{
  "num_hidden_layers": 10,
  "hidden_size": 160,
  "n_experts": 256,
  "experts_per_token": 8,
  "d_expert": 32,
  "d_shared_expert": 0,
  "hidden_act": "squared_relu",
  "moe_layers": [0, 1, 2, 3, 4, 5, 6, 7, 8, 9],
  "router_score": "softmax",
  "normalize_top_k": true,
  "routed_scale": 1.0,
  "balance_loss": 0.0149,
  "balance_bias": false,
  "router_logit_norm": 1.5,
  "init_std_router": 0.0211,
  "lr_router": 0.000462,
  "vocab_size": 10482,
  "norm": "rmsnorm",
  "norm_eps": 1e-06,
  "tie_word_embeddings": false,
  "optimizer": "adam_hyperball",
  "learning_rate": 0.00453,
  "beta1": 0.9,
  "batch_tokens": [32768, 65536],
  "max_seq_len": 512,
  "train_tokens": 510100000,
  "max_steps": 11186,
  "dataset": "wikipedia_en"
}
Below are experts of layer 4 (counted from 0) of a mixture-of-experts language model. Rows are named router (the router's row for the expert), down (a neuron's output weights, with its number) and show model dimensions 0-159. Each number is 128 + 32 x the weight over its row's rms, rounded and kept within 0 to 255. Numbers have three digits each.
Before each expert's rows: "comes before" lists some tokens at least twice as common just after its tokens as in all text. This comes from a sample of Wikipedia text that the model never trained on. Tokens count by the router's weight.

# expert 6
comes before: ".", ",", ")", "–", ") ", "\n\n"
router:151142134171091099152184176125116181182165180181196163133074069079076153156094180127081100127137145165156084101095129152099165111120137117183113127118088142140138111102145157141098132156156111136145119115128143172118086146097150125170140163124165126122134111108078164115144072137163151174167146159091059083100103127134116165119159169127167142132134181179147083121120107154141084101128150123176116042126089148125141171098132135064090107160183139105069139077146111065117141179133086
down0:146159121083116124134091133073126144112101138082102160115129087099133131116157133160132153142128148139143130189147169165183117170127189156145136126138160155151147167115130095109097168101152150165136117207185103140180098121109195191152136132124051143191125083146136138152068139141158105104123147110171122171146107118153139153123104164117114082162084104128079172094177060094128157165174107149177128101110135176111148205165073118130098137150078124139199111106055144072160166130162135
down1:121133146128093128112138120127170094193085219132089172089097089146159143081131103164093106153107097073165111131125140176198160153129123152168099087144163075147160101134167098073154118127094132171132171200110141157114085126126167129135130143082171139127161126154130117150041131082109126128205166104102117156123135092108170104117104135106167088136084148045101087189104143111098106105144112127094114147184120079108167138149125076115087096152115137128117132113063127112158136123057158
down2:173087104105110114145208140103173150125110113157169105082163071165174159118137166139174106151121157182136122125096166125176156099112133123104106081127181132165063150168119107111115127086069125163074106141109132095184143175134165145153145075075168174103179074185084116107106127098135137104143117140095171079140160122096099137130133097162115055171186129119106157117117066111117129142108118152167101107088095146134056182204144107166118117084137134086125098127125091115138141171146154

# expert 163
comes before: "| ", "0 ", "1 ", "|", " ", "2 "
router:095063081157075108176100122091173147127144105177135080180140093122183111121067177167164107087139162145172119137111143078152089098104135136134093118159134133135101120143152128105116170090064146124106162126146104135134131138131113070159105115103110079116106138147129090141153145065154106075105098100077083075118130084184112128154199140161111148107123104089176168097150167192164113113137087152133055165184107105141124141145131130189127158083154119087112100130160078178093153188152170
down0:105168098084073152175123113108123189104096097069150112135100086113110135155163127122135063151194212099082108143078146138107155142194143147175168101119172114122149116045065108080109147092098107095116073160131095096117154135080153108121094130112111147103132045146083136086122100174127119131120189179093136114119158133198136092100126101098108178132083126122170089136118073119098133135135097102140166137095098159145086157193116170131126120144130105158158122141152094092117130165084138
down1:144068141156098170126140137104131136131194173147104142159151129149160100106148121102094172112131077113131087127106062120134144100073125147163094116133116096140158136090090154103125176137105116151143139178168220117080194159112148146111145122177151169193091069091130160058138167200134118126091077131106129102118115131150162143092192128117178155124088098146153175140072128098099155126134131162079125145132181137140095100153151115148127049102189156182178144086100145132113132173145081
down2:113098045147119101086128095097087185136106103147159130084147142092210103168069085133189113089124122170134147166125153135119166141160150138118133156091102123079146165109147152103132103097133134096142082147153113062099094089168119134128133058135045131165125136125085094136177127203099134127114165123132129098074152147133163177107142159072088144121110141156124089080148125112116101143216119144162161151123141092174164158120096117192168081083152142106138105142160144146130061149151164

# expert 150
comes before: "to ", "by ", "in ", "with ", "as ", "from "
router:132144125139163148108138137107105119085144098151117069168154081144127126126104152179101121137115095096098071135127117093169128048119141120109157101149088140154165134111146089131169104104088099082110147073117124153049066071188152155114194113071160153130089139128114193074127137148127099096169093159133112154163162107140090093123143081152133102204108126112160132158123134071095125170197088158114143124125151089168085114124125157156148099091156101162169162043186117115096097184139130
down0:111181097093181116109142169110148173132116088147104171132138135126207138114167051167124169132143131116113148163077150162130093136102205105126097148142048199099121118129070150169164095125113149166104107122119156086119170181128159122084216057116144089147201117172090119120071116173138097131142087176094140121154118163088116119146093167181124139133172157092079141174098124134173177109135117157144131136082086140141149135182108151128094131149127092121168153121112131129108124142170111
down1:051185107143141146115148085112181126098155130123110130094124126139144118111133074123083117081144069104077138146132133129169159068093105133167143096143048143113150103150087205135145107098123156130074158116144140107141195092107168148126116085148108115166139080118150132160081133114063170113205114143063091094091101117120153159155085141082055143114114070166087093104158106171101186116179172155080151161134090128102150179131132106160155119158088101117111132093150093131165148112110136
down2:127066143113071088088113127074106085108130143101128129153113101116159112123149153153133115141119128127142121113119103152159165113173068142080134167155079129150065106101101154147187150109161124105117197149110122083088178164084088110094106181068114135174122068199118178198081137099127131112113180144157141079138143120090175095183162120093105136083133095152103143148091130144146101109151118104106173092182124125125103140187122137120148161147078070112137134147135082100170174192168194

# expert 147
comes before: "be ", "not ", "have ", "to ", "make ", "take "
router:142058175076118167124096124124076109137146115156132182087119076158071150121132147080140120141089125134154092100158100156121116124168165023139106119161128106127155140157112104136161146070106191167080097147154121166092162184115162113195123104141065155162143154168135047124124135156141131126098084107115123149189070149088176109129126064120113078147128101184120104147142099173110102113126092169122129098091140146166140129160171126138160159133145099166174115119110082099067086132089096
down0:094112121123104134143127149160104162157161148151089124089144106154109164130109137062106131107133157218147136118158146092154136158120167078106140124147100137129106166145179101082182212130104161141097153213098104188092129159096138155153109080105130099101106142069094118139088095158149158155122145118142129090107094140127155158123135108075059093056085160172093134082126082133091126140105141155154113183107057097087112134184213103096175131119159108131086149156142081136123106128099086
down1:115176113091129187099144066115126143131124137123098102166168122096165176127076161110137123179152185191151090192170129123072128082162163171129185140198189162175144161130103103133121085132125163157144101172115077168169127143143172128145112118138186180110155086109137102069119089148094156119121117164140128105150146128108117117098076117162085170107043098167124072092151119146096159148154091075127138160139161176091170125126120159129147110076112135180085135139137133122082086149091112
down2:123076162118128177127137135153119128099101136168167164067125151112094133119113165112095095100096119123115173155146140091102083105192107167185087125054165100118172125177092152178134112143131120100102140161132092156153138116103105165133146121245125179146124158128150126120138102143104176110123094100143084082116109160117163130127164112089086075122123114162086118084072160091087138135054117146149102150124133079021153099124117141064124110191143136121096101093147153146161087181110145

# expert 104
comes before: "| ", "|", "; ", "–", ".", "+"
router:096133087195127159137151182138135129178117091185189066118170146129174161174064204189155085125132166130170119144126100097109178097131137164117093097130153183111114108145144139081113117142127173088062134173174095100140101172103174097095118110138167096157093097085087099199118064095163117112119144117082107114086141071132133130126180147127133168124152114146190130140150167143153166113169075153141112130167142150125078154150137100101124129113121075139105127107150081141165179158129090
down0:168086130171061096111138116104125113160133105118128144060123099073142130174138146144138065150115174146097159139130141104233127154147093131128114100148155188168200161126099159131163085096123147116110070088178097120113101093144063091169141189105128178137062140096100111191137112159163180122167206095150110111095170076121127115110186163123164148200121126145088151119107102136107138097154138074131120141089094116099126102123151107126175084176128149097109157135138091141101109118125120
down1:071088133110095113103123126143081144133119087145139167138198085127122150130172139118146190113209128117125092116114119157081141192169147130145170127084107071189151080159160135150092112145156074066118138132155098156106213087091080097127108188137140182122125051140185105117149108168092173149082131123118168119123138108085124111101096182137140183109153080169130103094094165148195180115153111112113145138139184105136146111128074143130155109161135151140159127133099174171125113081139105
down2:163130137130074161119156165104125152062090122086140175103062105168147107127152130159166165082206130116088066100055138134178085124116091093183115114108213093109145156079058105113119148128092121145196133175124128131150150195095128148094135109140145142115110085130138140084163103167153086110138113150110144119160109119136149134070164130096133152140092148124116130102110123101104176148148136084159158108114126095187132124193172159176105077103150091136155131128146089197077123177150158

# expert 58
comes before: "The ", "In ", "==", "He ", "== ", "==="
router:070087120112166116097132150081188128143165145084105129128133188124130153146104105208107086146126161129108103137143132169138111145093121108068106099098147150119117160147165123116079126133190137117162103135159175132120153079119104197101136129137109143168102140098156145104163085140095122090086136151174159104099128092128108168098107190100101077086139140171129166153081063106115101168117169119126091131152077085107085104097079107126171135149121120170089059169125080034159076100063156
down0:140072120162095131155129088128106209096121146169094143132162160108109154148091131106065172151178153142125166136159117091143118126139106174109132056148105117101162101150162162107168153174139127170084128218159061133126180101137136119170079116074132182125106158087103120127181133103139118149079119141152090136122101185135110132091130176072074138180163133078134119125128150106174111143179189121133116119187130135166158102112165164078151112072118142107098140161133153169180137181184144
down1:115105115080133200104092118097192139168192099139105081148141142166128193111100142161145140142101147158157172153131136091074162105156118144116117198169079134169143087133167148127117167132155110154161094062206163138203096177149134169090118131185109163158068106106105104112122157153146143077133079180147074087153116098153096090148123127129178167120138119202144152087158129091134115152157131124126135143117102101154108099116116144132097079133150119161178129134138069101055098157156127
down2:177177061132143197132106145119117126132071127169155102162113067148085132098112158086126125098167179139174154132118158108102120157145123141124068092081168160139151084119142106112165158111147099100161156135156160143102158125145093112069174166100125129112166116141149138115106126097111105129144128094152071131055114129149128080070161133128141133108135162109063137128084029105127149158131176180158093052108177072155114042094159161074130109175158105154149141137148163124137109099156165

# expert 183
comes before: "| ", "|", "\n", ".", ")", ") "
router:121099123190146048119167205128124138173106097163153130133122095154160105176164168133101122174122083128164102148096137123090149172115070152134130136137082134130090120098160155084175069081109115122105182097107093090098149180107170135153118162144107098136114074146079173155191156130122151158165171134118110083110093070086113176123118132090118147137169086164147134112204164120136132088094114143172123100171096157126132183106124105102145145083140153108175179108085116080185161158173103
down0:139200125125097094081103109130134129131104084135132110103114143118070139123143176135165068132167173141108098075107173176070140095073126118116136116176141141134077102128166137113159107157113181161123136132164183159112101119112084100153128177171142077123097094222157065146115060130084139171126140126116107112158121069089122108106079166148132083168223157077187088094140104141127084140130165140115166167071163110172078101147091141112143135171119154132131135148120099123157087141118129
down1:096124192088160152141184141134143154127144076125146158131129103149074192110144158103090094087123135134122158109143139157174171136093154164096048129136137112105138108111110098148184098152126173170149103149120192127146093169140121096146185169119139214095101146186104168111115095157113112091127178103161120085137115105084143139118156102183127125139126128167117135108134167090091164166157192109139100116107143132080100203119080165139187151123115170128127052110109127175153173217155123
down2:067104160180165115089081178135169157137138103154103113102169126096146150115107137095088096152092096126141108182148159064081126154132105126046030115144129102143119112115226132124220164135180155162146142197091184156109113126154168123118149117163111120131108113177101122132064130089152170121124097093132114171088100103164168178153124104131111140111133124103110112118133166206138136116099109134086081149122156102117180165125182117124135139138135147117215140138118120115154098117140101

# expert 223
comes before: "the ", "a ", "201", "his ", "this ", "200"
router:174181103159186217162117150144108068158132105164148152098084143127136102065077140095159138153132122081142149135163076109091115132163097142145102154111099063193110150110164156164095078165066128150097108167194149124135100116152151137155114084135133152147135163110137150131127161091103160103174108095098158106106092084093117167132082131122096099136085095147175112101090125123169154171105174152119128115176194088136130139161113060086154173105171146110123079107086090182135134173095137
down0:158091128085053182150167160171129084173113220084090148139121101129099105081153158166092107170138081149190058112139166104147159061110046118143118125185163125096121130126122108128082153127112133155137133092155110094165128148144168144129136100097129147130074114110116116159136132131168124083138117119158118144102146222135127137059153138088168121131166152125133131154096135116113108122114122097078103162116096126114137199118117159167081160178141136197213102105176127105107099121117109
down1:109118130114147189176142118128144126095121153118121172111139101117128076182180129104177137110151125118143098089045131122116130105052162142155129109109091123110131097125067164146164088147112123165152058082159122089099161112099125108097155126089111149156147110150144098138154140132109147085096110070060136103183201083080116188103167134152163167121160162090125121128107149148062147115157125059137076108169101130174110124082126100192190127124113147158088172170131104120086072166126078
down2:151106159101144188120129151070107136090100151092190137150134115165091122100130160117146189139174159152126125159155126152165143128182068140133145153135124114169119081092070118124157165136170143165125127102128162133126151130132078150102136121127150173096159162123155169102122093090116164055105121077113120187135150106107161147090131193227184192122160093096063102127141198121109109131152107115151124146121167048146078147094106100108139084119113126175110087153170132187126059127151146

# expert 103
comes before: "the ", "0 ", "–", "0", " ", "."
router:134107113168160158123093107123159105130137091095164094156130190114167137064149169128121140107108117176161136148124114140134134128130155210152126143155092091109087170178120160133118101170095109208146056167101123113145102118082164111152163093162133166102066166151141086172053076109121144105067105115097132144139137124098204089147148126103134158148172167095114081089092183125108179111097205110127117083176100173158121170119121138138128160168101161163174077161108114145125108098090127
down0:090139078103161165118157112125175170141139118080128125126192090158111097119139125121136095127142077178156140118114117086048181169093177085074158130099121107167096123135138118140120071072129141117114144100124108104099178114157134164123127132088144136145124077109088120117182107106074054150131145177171103097140148103143126165142107096082134141137136134163096147141100099197111123068123149176193101143136049200153129144139111148125150079087114119168132150122082180137184081197181120
down1:113145157097095088093114138140134141140141081116073157067182103111136131140134166141094145105153119168116086097142134154145155064165206093141116108042127173151081091189083097164106077202095126125125102129080124179117099147120160108106076145103133149140133040181087152147190131130172136123097149123118149126157125117097162137185111165112142109106136158148142128142093179091135099134135147061110123160134149141101108173145079125170171159174098203181092131085139140096157115146107165
down2:087166151123166217105113173139174123134199163175115123133160076105148124113108066194091132170091074104114100078097125084151075130103168144172132133114092077172134093086168144123093064145136102125151118151139173099123122095128187180125148123115126106163090183116109159093115116088097154118102036121127174133150153094173127161201144110153106059118182158083150121100140148074094119155145126165098150095128132093147138142098115094111091129125133171087110124132163152101159104127126150

# expert 224
comes before: "by ", "in ", "to ", "on ", "the ", "a "
router:182070061119126143138139163078147120052153113162145107154124096136146161078111095159076123075125100119138124114147100162152138110100146148180177116115087144122177108118205155106110164079089106121090101091163157139078097084149148147179141117112160083130151137067143153149103151115146177041167114147098134112130149108197104100146097185193171106165117133095136119115080136149150135184218111142115079095134118089082106098126134110162140107144107167133149136109172088164105156097154117
down0:111179145083119171117153096095164152098144132194119150118109121074208110134153101110109116092153119130128111222136072124073120091098199146137153146149122120098135148078136147151159170112127057162110115140107145118120065063150159128132143071156113067104147117134100120123080159086088175168158122162187088146135090100126149169143124161100108150139181108102107157122120146148111122173141108104149124149162136066143172123106196146159195118075085161122116101114134068147082146104074107
down1:077104116132099108160143127153126151177185116207111106126134135146127124147194135102145094154115095134080138149114171079122157120199133129148150115128105214114138139122127196140147152072087096131104157085099127089122137089084130153095099122126140067125096179159155058126150141124095056118102132100171110141126083141120063091145062101148078154128138173143167094078096157186123118115138090189140191153164101164114156120092167104141103065090140130118167168142083114130142063121115127
down2:109104120141142108081110109147088164123138188055091151112147129140147150160141157125100140101193145124007136168107144169143158091154169098145157092097159167105111128140081156159155151107112144081128180074149133073129145104144086096149088104107122122144142085116172111149133120144135121128130151141162086096101149109096147185094209163158195132152137175195111116137103099142172149140179113130161135156156127219084167151098107150179131157118080115111156130161156151193129099131177145

# expert 241
comes before: "} ", "}", "% ", "2", "°", "."
router:134101131153112101153124107136123134140137145099168113163129185169121125198162144161088149097158188203106119126168176118088193125118063103127067118139156109146168088135148096118175146195146122110116128113082086176196138157128138127124123089100123122106126144159165138140162110139125072202172196153113080160113116082196182182144171149098122149091124167128171132143151198168165173075154089132151140108128142137152113165129163143089124123154124136094158132177134139099150156080122062
down0:088131093136090133095116153142157138128129185150123113146133149066127074152077123120130108164129134139137109203074091138083087089130214140106130138169125138168044163112163123115091116196159082140153169121091090124120094116123122143124157088148146194173091167149149109097076184135124193162134166134112136160094155153098117103158150110113154062126095183087141098197135151115105094092159159100081135080123188103092172134080141134164162106123088133113122090131079158148142119068137123
down1:126123131148195138111091131103167172099200152137166136095095125133168084142142142079112106097103155073088108065099114168166101133146154124121100138170137095144132127104077165123129095147143122099099136194068136182162116100129089046149145127128101160146125190141175113102138103123147149093185144101113078064106169120084153112137139140213167112095090161145180139187122147113129133127090194113139106115178102093149182169156118121142144113082114126197135071097134118154197105102131140
down2:090085180092132141088150109180126111162128120130108106130132096176106151135138064141101159168083093092138156073136133107102151123121141084166071149166105121133115104161188090045188110144154132150159164119141149122122120172170112144101204076127173141160141090091111140146129110121071112146140087122144180156113125143169179066106207100105164151170099152106077172162135100134094135145147102141137073142127166190114171117115105140185150090134159134110134086101125134133106110104196048

# expert 17
comes before: "| ", "|", ".", "% ", "; ", "km"
router:118074140178143070153143123155085164163123124169210096124146129151118129152117199116139099097121157109166092098162153123086149071137112119109090131141161112096067139152158101093093095187079119140084194083112099147145070163114127101170135167069140103134170129128070102146187147179127186156117164128174059076125135087072110117147147164100069170105156141151105121112115189144155109107163105148105131126112111112163088159129160110130117077075130102103127154117180150116151131150103188
down0:056178132117117156016139100080151165142174150128086108089135110133184123101110068182173141119114106182156101146154212128100102110114171099096109106126130128092114087103094101098092148157108149142144155145120098137131146103126156148135108128155192101156061114137173106104132142084126191136104134097162089203160147117105136090089114121127116149092113199113111074080120126147120128122172141125157095136165135173104163135131157139190192137115123078146157148121213139169127096139111103
down1:107133166106141145134140093110065106114159132124116180133075146075152092172173150048050113118121074084158088178180121155144078190103073105149130108149079118104153160086077126163092117191170064169114123131116127093157148187114119120167097121179115112092151119174102174124099141096138155090136144162147122112109076120087121132148107083180152132124113074100112160129108120122149123113102115151135174084087161155071160136161116127086084095139114131159127127123106101089186195085156136
down2:143122143112120097086088126131117131126100099148148119123128168089070159138155107121141100122139162105154145106130069101115189159107089114135090157140145189148055165127135076078160129170145175141051080132111143094049123120167096092165114064117160104097109121172102148128189148152076134101113162123077108057128142109096137138089103188127098139113154076091043136093116161102173091126057092175124085124113162123118165142110108091147138143111107098123147116159144111092215161139130157

# expert 240
comes before: "| ", "that ", "to ", ": ", "\"", "Liberal "
router:208137134180133157111119135140131095120136130153084137178118152124135117173114143080138150148153121112071087148166090161113121170114140091111159124190167071152185117185078163118168177134094184136125079126154136078100127173153077167160210134094109121086121139156150197094154127142126136095190134131105115136139139114147145109117127117140123051135124134166097150126152113112181153168172147173139106132100113141144118069149092139109161139073160174158179121110061098188176153095198105
down0:107131162094139099114167158167199091074110097156111110142129152119168121171116080161071127121124126102122157094058135135147119065125130101104166119179120058158111145098136127150135121158130147142175144112156146172120098142140148108165095111159128099135130117142122113178127109145110117171143158197081079089076110071102171164100113174183100134150090097163192114130069147145075144126144166115128122129163074057135134144119112150042135147077098158123055064190117131171176127122130157
down1:122138057124075153173086101122184094127158137123079121111140137091116133151075163094098113156120124095086216092139167160110082106113177110176090160079122158126180107156120114141140143106087172075086139171145133081109176110121161118083124127096189162151143177133183157165110124159149180099126160156157140171078057137144174147116156123109144141143086132121142126158172076163106122124150132190123154122167143126145144069098115130219124083122146109195143133131110075166101140125130085
down2:132098147113028083121146150129041152132123144115124065197119149133103143149130145151109147155130163086144162148140118089109135145110156188115125123121114137080104155112137098090073135199082111187112080105140135054131077120115190143113115169185099182082137124124132089117106142159206113140147118158119073176142132127202090156129155130135099119102082177140177174105142113134137157138093154103115125079102076116124149139116114073113124101134137163132170117118177160147118201104182153

# expert 39
comes before: "the ", "a ", "his ", "her ", "an ", "their "
router:119088150169142163085094110175079129158113089157170146090117107118078175122102130103137167141122107113137117110097036149134091088100125133167126098083075163120131137152144096077091175147107131147144118161189177125099189113135208122118092043168131140175131095162203162132092144152171133081111099093082119184144122133126147171099133083166130106145125116129158133116100165126167186147104111136145125159114171075152143096069131125160111182132198098125141117063158110101097112166136149
down0:126110080098117124162086141146173116113110166120179108134168124148140080114089113148144114145118071184130130135118155111163118153112214157140155140187194148133148153114121155152102135101088142137138152160128139107155083127086165139127170171121135130064103117169083121107141145052169134202142137177128146102088102090154127164103115128140117095142084139100154163113126096143131151115196202060122101129085059076111169130104133140179152115181070078126155079103145150143131125198198088
down1:105148100120109083201159141142155115117081157106129152103161100095151113151134222087141082088131067150127143132117187136147169087122189114128095089166115131123155072115118123167186123112125202083118097114121097116189181139146158087121130156076176152112107079147104070150120112117138127180154186141128170114136109133063087145122125112093142148147127121204173098112154127102169073090135198126122142155118116180148128135202116155197152125144183116130146138144138162134093137116145088
down2:173093197147163143089130126114118166090186172106115145150108116138132155194105093089142224087121141122079141187105121151155117101108118145126151120114105123164148127140124163141091128229130134107077153108125066173061079088153156154147119136122125153129171139129158111151153109167153170153127131128129127106185135126174101122145127180092157149078135110086099221075094150120168119190131172131161081150137140142126135117133134065109093155112095184149112153109128129172185130059119145

# expert 185
comes before: ": ", "–", "| ", ")", "; ", "gin "
router:111158156179143040168102117184081141148126139120137125114121147169109165146084111111156175130152171116149097089094163126161168115133088094093165097152117134112097067170098174171098100159112172159131160090123113143102091182121124128161120173105175094091114083151060121170173064148174149194144194127126145124151138171113129129106118124088096105110152123184108108174168165182124140098129088131162137087093107136192091101060146184123094140126101140131120139138158089098142162136186177
down0:119095130098108109120147069145121147115089135089149065170161142144158124054069155119075094074197086112127101125133104101104158118060114154156097073163121066136137067108115149078130139147054127082184157162135186080143191130202156103126123139102167144123125174090119107134150145138173125110126139127126215168167157126146115124086158087097112153096108113166101171063111117125069150171106134123153108115138113092107158114083152178136111115162137140124119116131142166154102189162127111
down1:050076118107159167114125137093090195118150114053147145081176087140124062117131131124159145141146126183139040105084125141081155139120131191138157117080119137143102155142085160133139109167120131168116129172088124134113181168164140113190162169091099039128153122123168129098103090136150102129101121168125103116126130128132123142106155113162112096112193075142132133133124116133160158133118132102089166151150152168159106156112078176174170148127145122118155192217087134181163122111118063
down2:090089175124074101137088078187129104153177168095131137081146123160125126096124109111124111201147054130079149120097111131085144146138156072135130166137119143140125152168132117145135113107141127066153089124169110138104121108083131090138132191177129160159180132119091144087188103107093075100120178163115150161057097071115189041086108107116105104102133086157157114134117110183112108112091064178128164126110132147092098089087123179116147140139100114056133151177111148162150099102148151

# expert 242
comes before: ") ", ")", "), ", "–", "). ", "2"
router:152143110129075112135136143077111119172161186081100143150086184149128142150119161187145113151073112169193122049120160160090066121104094165158152108132106128094129103078149118159101082058163082156104080112133097168190111117149119116160108128156094133157166131144115105155104176075128159099123152182076104118155177135127159124150061161134155101172142152170119124117114173095182080100121140170147091094159072167107123174141125165091085101148097144172114178133136157104157157165097122
down0:124174043104173090088119086134132132108113121117128125100112081101135129154132177110108079106140144060102076169094102141113151146055127165136062123137139113113151150126152099144086086070116186079068102066168073077107149149102129141115116126132160107130137104140126138095192083133179092167164169164165140156178114074124075129176126118178142110121145104166127189183110097083168106170098076085140170129130116166109157123129137128093172119181142130105119090103122071102120105109112099
down1:106120167148132192110095135083144181129138145110093128145084130147153147146114164161178136149087111143161135094121154093094102123138149147125162186135203122123175159072112111109131151178065090085140097167082124119154066150121157122113074083112143142117193108140125162061116133143156106067101076127060118108090084133094101146145125166140067134124099153084137100070135102110099225122142148117141051123102162122100111154145090167107079095123152103080139197174096114103110111120132146
down2:116165114108123147170046179129100104153196123170128131141098128159151072077072130146108129138175133126138175082135072138124167128126193124118182092128137117179099142124105134211085088046139142095114142131125115112079091117168104069165086137164116095130130100112144147138174136132115172081129130172055165100065123107116153152089130171161146152098120115095136112150114137099167054120139134142091103118180065129198100140127124159197120098127145141131122099118097095114127083116106075

# expert 109
comes before: "s ", "t ", "er ", "a", "s", "en "
router:136157113075125087114093187149069176107137109132129138105129102095124160099176111164133130193101177158194117119169076152121167183131074151133146128117149084171109134127101071103170150110101137101187155093167108131147093167102084120110099165178104077080131155117113118154098133159098077197144175162134155140128126162072085159116135140133156074056086157164071111106121157167133157091120166093160152106142096114177098120152141141152106083187048135170125127122126151160130128092159137
down0:071164112092061104097084134136091113119116091148138200160155134112126069174142114091130103142128120113167106181104076135108138112074093111036167113177146134098098159151167140115095161130165111141178085161136086142053174147155135109119141081116151077108095120063119122097173087104141135144120127143043083152108169099091122160137187139177121161137126119148125100135189128105166093066101180107138134096144173116175118073154119150130152095181148141172094134142096123094140140102131128
down1:138093194132095142068047116190160131160152141193132092129171087119171134100139143111104147151148160119099102175176155109139126121130087155106133142128125138149144149116076182147159067084101230124138120146157109063100128123171162133086153104079104115117090162123078096147165181116137122149158133158125054091115169106154119172119143155165142141102090116092083144149214156104162141142144151126133158154137111101083070186151141086116118125084092169158110175123121103107143073134157136
down2:155119101123141145118177119118129134140138123100141157081095117106139114255117128127103165113153162153124175147137178108118099087114125150125153100154103122117123142146116112107123112117128121181097097120111128143124131158071168121092128144130125053191076142125188085143156163147196121171127123118183095150146124095129152115098138160189197051116103106112181156162112146121175145219064174124131195123082105094104090155129086117172177098162094137151089123161137124136088162107077162

# expert 59
comes before: "the ", "a ", "his ", "their ", "her ", "this "
router:111160155144156169130135109173116063083109084119174152132149081105061154062088095088128112091140114119174082075100111152113107133130169182166110170109104104084120160146162100153072079101083127178127082165176097144095127138155125152111116154118170161161119095113190143094112091134157130136083091084113174124079134102198165131148140106115166112100124130135168105130160168125194171150071176177103104105130180102138164093093104084128186151112200142123124100094110124139108090136120102
down0:134126131068128161089122112094147145080055104103140121076147079110148159090066209088101103124193120129137143127108122115150120156232103137145127076116182127161166062121087141132119143109105092077118108166151143106115185120118139150188139084132086170134128139163135167158109137143131149137168156154064049121122164137108125160129155154129139106114182075114104138159123117114125163147105137122140117087150167088138161169112112112123071141188144132076101090033169133167128131092142092
down1:102084087107063134135063163161050108120075074149122176100136157163130070143154085151093121124125135153118191142096152129153150094097147078135150107146119145105147161154093154142128131129071169152162129166095115127133098126160104100097126168112065125108144117223097071136084092120189114136152152157159183085084091152126177141128159159098080098144149115084122123132105114154088054174129100111091131118147092099105139161186138190112156123155105112171123138160168088105150177080129127
down2:119134093139095121098143072159142119168105098132128116118122096064132117123142113184151107111095121165126159116134157137152128165093142102074124168116125196119053179138168133148071129132138141152138109220087127109117146069150106078132102142146162091114177049166062089190152132201095158120156148165154184144146126159125143132131117125063156150141125132124143099143104166143176113132134117127124255153148111117078162151146177167177158147101117139129142137093101106093168128106144088

# expert 84
comes before: "| ", "= ", "Personal ", "Population ", "/ ", "History"
router:070164174136148081113132099146070167137139139118155153114157164116116056135175122130107076104074166172125144149128130108182105169118104118088140151128122137135095089150165135121091102130127085136162099161151121112109115116124059128148073151191117157141078110192142160078137145103103093160187123057137081109140097169107105159186086150093098106089100125107093161129108171131073127071109096149111109112080101090158121116109113121150175095081140111069151187135062095156164161066111171
down0:133164133109120123117116110097109169164128172162161177171176135170135154200209084101060095087111033180091119159144159094226173095116115158132108113129158127138120095137139142111102146152130141106062148097060119093076086147144078114209156168132123118157153096189150112135165137118114089133155096106111116108093097101128150119093116152147098124107114111186121103095181103108131144105118156117074113148074132090142083109158146117161147140131124156117101111154162175133149143186093111
down1:115076155149163115126149156062099133092089130110102181174140088158116127122146097117156156135149132101118174141202147201152151149166120080094128104124141104092085152137145157149141153136144191131061145173117109093129084075170097102112118070168181185155163168097186142135151096145152159085095091183166110126098166113097164127173108127127062167114134155169128107099152097150118090114196120129074186143140105158119081126116177088120148163117086151169109161185106112170150099102126095
down2:161126132111143122109098141133158154093160088079118077118099201076146139168150131101143117115152151166118184111123114096174081154147117133122134139168186169132173150097133069147163180156141124080135145157165099151084115080110157109127091116116152083133124086135109027098182187215104145138123155140146119165197158164084112144179107171116054148146174147126131171115110156140097163146164132126139161112125160129130058096128136180120096119162088125131134156127074170120161153074116079

# expert 219
comes before: "s ", "first ", " ", "new ", "\n  ", "second "
router:113131145143142179071091126125120125089147110071057080154108149152172174136169169170096091141164164166199097162087098090102113177135159183121092108091134128165135136085159098110171129143082127151158119167166199106116140157129101118105131103200097105120154100101142079087151137070120099104196139139119128122114141093104134082084173124122142163084121124203115140120081126152075143125127140138180135124065139123125163148145127130136065122189178134184081075151170108128137087162127143
down0:157090136124148134099120170173141160145199100104105151098119084125137094139074127145128118131162139099095121208112129107099167112121143157165080171134075169120135106062111121161171146153139118180175071124057179099159095137123198120146162143165128069140114209149146080122128116071119174056125143137090100125163146131125115061089177171168127159123134122153140093127121172135165181089113141081147165062099139068137144131076146100148124078140176133139154121113111107170092121113124131
down1:104117132066122070099121216120119158165179162140124150182085136143144092136113141086130118152123147108125134123170127158090151157137121198108068146191138077139126101082112130121161071149119143135135160175081119083139099176083174079099133164093146080134165165123179115141093136123098145092156155144176123098118069083139117128160172127145104135096102189157167162170143126167156076098165108129099136096162113118120100156161110094085190066152088034132125114080127097129117144127147158
down2:130128084127134083178165097088137163107110146083147134106179098146217105130147155183068154094113093120195100098160136103098141114109173107112198086124112151116120105151117128161091125092097167163171117105122103115179053175161155142109179137114064133134128085150128059130123099091065115122130128101139156122122067091043142111117091116080132091148088179113130077067103139129152112124167136098130133127120096113098042083095136119128155111128118146099116133133169096093085130158178133